config.toml
n_experts = 64
d_expert = 160
hidden_act = "swiglu"
dataset = "wikipedia_en"
Below are experts of layer 11 (counted from 0) of a mixture-of-experts language model. Rows are named router (the router's row for the expert), gate (a neuron's input weights, with its number), up (a neuron's input weights, with its number), down (a neuron's output weights, with its number) and show model dimensions 64-127. Each number is 200 + 30 x the weight over its row's rms, rounded and kept within 0 to 999.
After each expert's rows: "mostly gets" lists some tokens that are sent to it at least half of the time; "comes before" lists some tokens at least twice as common just after its tokens as in all text. This comes from a sample of Wikipedia text that the model never trained on. Tokens count by the router's weight.

# expert 13
router,201,211,230,185,189,222,216,143,247,225,181,207,175,248,193,190,166,228,226,215,198,228,216,188,193,187,181,179,242,154,126,175,137,187,247,185,197,176,166,134,202,175,173,189,196,165,227,235,166,256,260,233,166,232,202,205,164,188,163,204,244,152,202,190
gate0,206,208,231,169,164,212,192,230,273,274,147,195,228,181,228,203,216,233,158,186,235,193,187,218,264,235,243,195,213,146,166,137,185,203,190,230,171,192,222,234,175,192,233,192,150,122,197,216,206,226,184,183,213,190,184,152,202,209,197,223,207,177,174,172
up0,198,218,162,185,198,221,187,199,195,250,285,200,245,181,165,267,201,162,144,200,217,215,160,172,227,221,166,232,141,128,218,224,194,232,215,224,209,214,202,225,185,209,286,198,157,237,216,167,214,192,218,205,157,172,182,199,212,233,164,221,220,202,179,218
down0,200,137,187,143,146,181,211,211,162,166,195,248,169,177,181,141,170,144,184,204,249,207,241,230,229,148,209,221,220,209,242,222,203,211,189,209,143,224,221,136,205,177,178,193,185,174,203,217,158,200,131,199,186,198,157,191,181,142,179,235,212,202,212,225
mostly gets: "},", "\",", ","
comes before: " and", " but", " which", " including", " with", "00"

# expert 11
router,190,234,225,183,216,197,246,216,234,204,244,218,174,205,176,172,175,235,231,225,128,170,169,160,230,192,196,194,148,149,159,248,187,275,203,210,174,217,168,206,174,168,185,196,228,147,158,160,200,246,210,181,261,206,185,174,191,151,190,206,233,164,227,204
gate0,224,183,185,182,215,159,208,169,199,218,215,197,179,234,219,267,195,221,199,221,201,226,217,206,207,220,219,144,159,196,240,198,192,160,187,178,177,177,137,233,233,215,229,217,207,210,235,166,168,190,134,170,183,209,198,214,150,239,196,194,195,249,149,231
up0,204,216,209,198,216,179,216,173,187,236,182,165,219,226,230,218,212,234,187,166,160,189,219,178,243,270,253,169,177,164,210,178,257,177,199,209,142,161,167,218,187,237,147,162,188,193,188,188,196,226,194,229,143,197,155,222,146,265,257,171,180,220,218,186
down0,240,226,161,215,222,215,219,177,258,188,245,182,220,189,223,186,191,160,208,227,117,208,180,175,203,190,236,231,228,197,215,217,182,214,175,209,254,220,205,165,203,159,151,200,182,220,202,172,269,201,156,196,210,210,204,233,260,231,206,208,202,193,220,180
mostly gets: " hand", " test", " host", " design", " process", " support"
comes before: " of", "ing", "ed", " to", "s", " in"

# expert 27
router,192,244,194,172,222,180,185,200,253,208,191,203,183,148,192,126,218,221,261,236,183,215,232,248,230,154,239,213,221,164,232,227,127,234,202,181,213,196,216,147,256,163,179,185,202,149,148,218,212,234,188,211,229,192,208,191,178,159,173,246,193,202,220,223
gate0,258,268,208,211,174,138,213,150,181,199,226,239,206,204,169,206,190,222,187,225,160,221,201,264,183,197,146,186,203,234,193,170,180,175,224,274,166,206,162,181,194,213,196,193,199,155,147,164,166,201,236,181,180,171,159,178,193,204,186,220,260,250,213,227
up0,219,186,188,194,150,196,207,185,232,164,183,239,191,188,207,248,256,180,218,246,196,192,201,245,230,194,208,199,187,140,164,186,207,211,242,233,207,210,227,229,209,208,169,237,172,231,168,260,227,266,231,200,179,230,236,198,192,214,183,176,206,241,164,164
down0,196,270,216,203,248,207,196,228,203,181,191,177,204,171,176,194,184,218,165,179,244,196,200,173,167,188,121,223,171,199,230,167,235,201,171,274,173,191,172,131,192,182,224,216,213,168,196,194,183,173,264,192,209,186,143,159,226,237,218,216,162,179,217,177
mostly gets: " state", " government", " public", " school", " town", " community"
comes before: " of", " in", ",", " and", ".", ".\n\n"

# expert 60
router,163,226,182,240,212,191,197,232,284,194,228,232,188,159,213,179,150,210,227,223,171,219,200,258,228,243,214,235,136,187,242,241,136,183,220,193,211,228,125,217,225,177,190,209,231,201,197,167,211,232,198,220,233,177,194,207,243,113,211,206,193,166,210,176
gate0,219,123,156,148,190,267,231,227,174,210,199,187,173,222,254,221,214,215,226,189,234,177,226,229,136,154,184,229,190,147,163,206,175,158,210,168,203,194,219,208,171,242,200,232,178,203,197,164,218,259,149,184,193,191,137,192,242,204,206,194,196,194,199,230
up0,236,212,207,177,178,132,225,185,191,210,209,209,223,200,210,180,212,207,174,156,188,196,190,176,194,200,227,202,221,202,155,195,197,231,164,190,197,237,185,225,186,182,190,211,200,228,227,155,211,170,184,267,162,226,194,211,228,188,180,231,193,267,244,167
down0,214,166,255,218,199,184,192,209,230,252,184,234,218,203,237,206,218,220,169,201,168,199,174,156,192,202,228,163,180,227,172,227,177,234,200,208,184,151,197,203,220,196,210,256,204,227,184,199,200,232,249,226,160,212,234,188,231,162,173,167,210,199,217,166
mostly gets: " music", " Music", " film", " television", " video", " song"
comes before: ":", "\n", ",", " by", " series", "==\n"

# expert 56
router,213,217,207,195,221,195,210,217,269,219,180,245,197,207,185,211,169,223,214,189,257,225,164,201,168,232,225,271,248,196,194,202,136,197,206,191,187,238,175,223,210,179,221,220,223,157,223,197,212,203,259,246,165,206,230,233,123,208,183,157,177,176,227,186
gate0,161,154,195,197,223,160,132,242,170,195,237,211,172,170,238,122,193,163,207,210,221,187,195,236,234,195,209,182,255,196,229,142,180,161,230,202,194,187,268,191,220,137,185,143,254,176,240,208,146,212,225,186,152,141,194,185,271,193,193,192,221,217,203,230
up0,194,201,207,148,239,196,182,235,266,204,149,198,224,232,175,261,214,179,155,163,193,178,194,221,178,102,184,135,219,245,181,196,248,232,224,149,274,177,158,191,173,193,226,214,202,206,161,173,233,211,197,178,190,237,180,190,152,220,182,203,182,187,186,180
down0,172,202,187,120,172,242,234,243,158,152,169,227,204,208,194,177,243,210,207,225,255,194,210,155,237,234,191,243,151,237,212,217,250,214,186,187,150,191,217,202,184,193,237,210,219,147,240,188,169,207,201,175,176,159,268,228,165,176,185,177,198,185,235,173
mostly gets: "\":", " –", " ", "\";", " :", "),"
comes before: " ", " who", " \"", " American", " and", " a"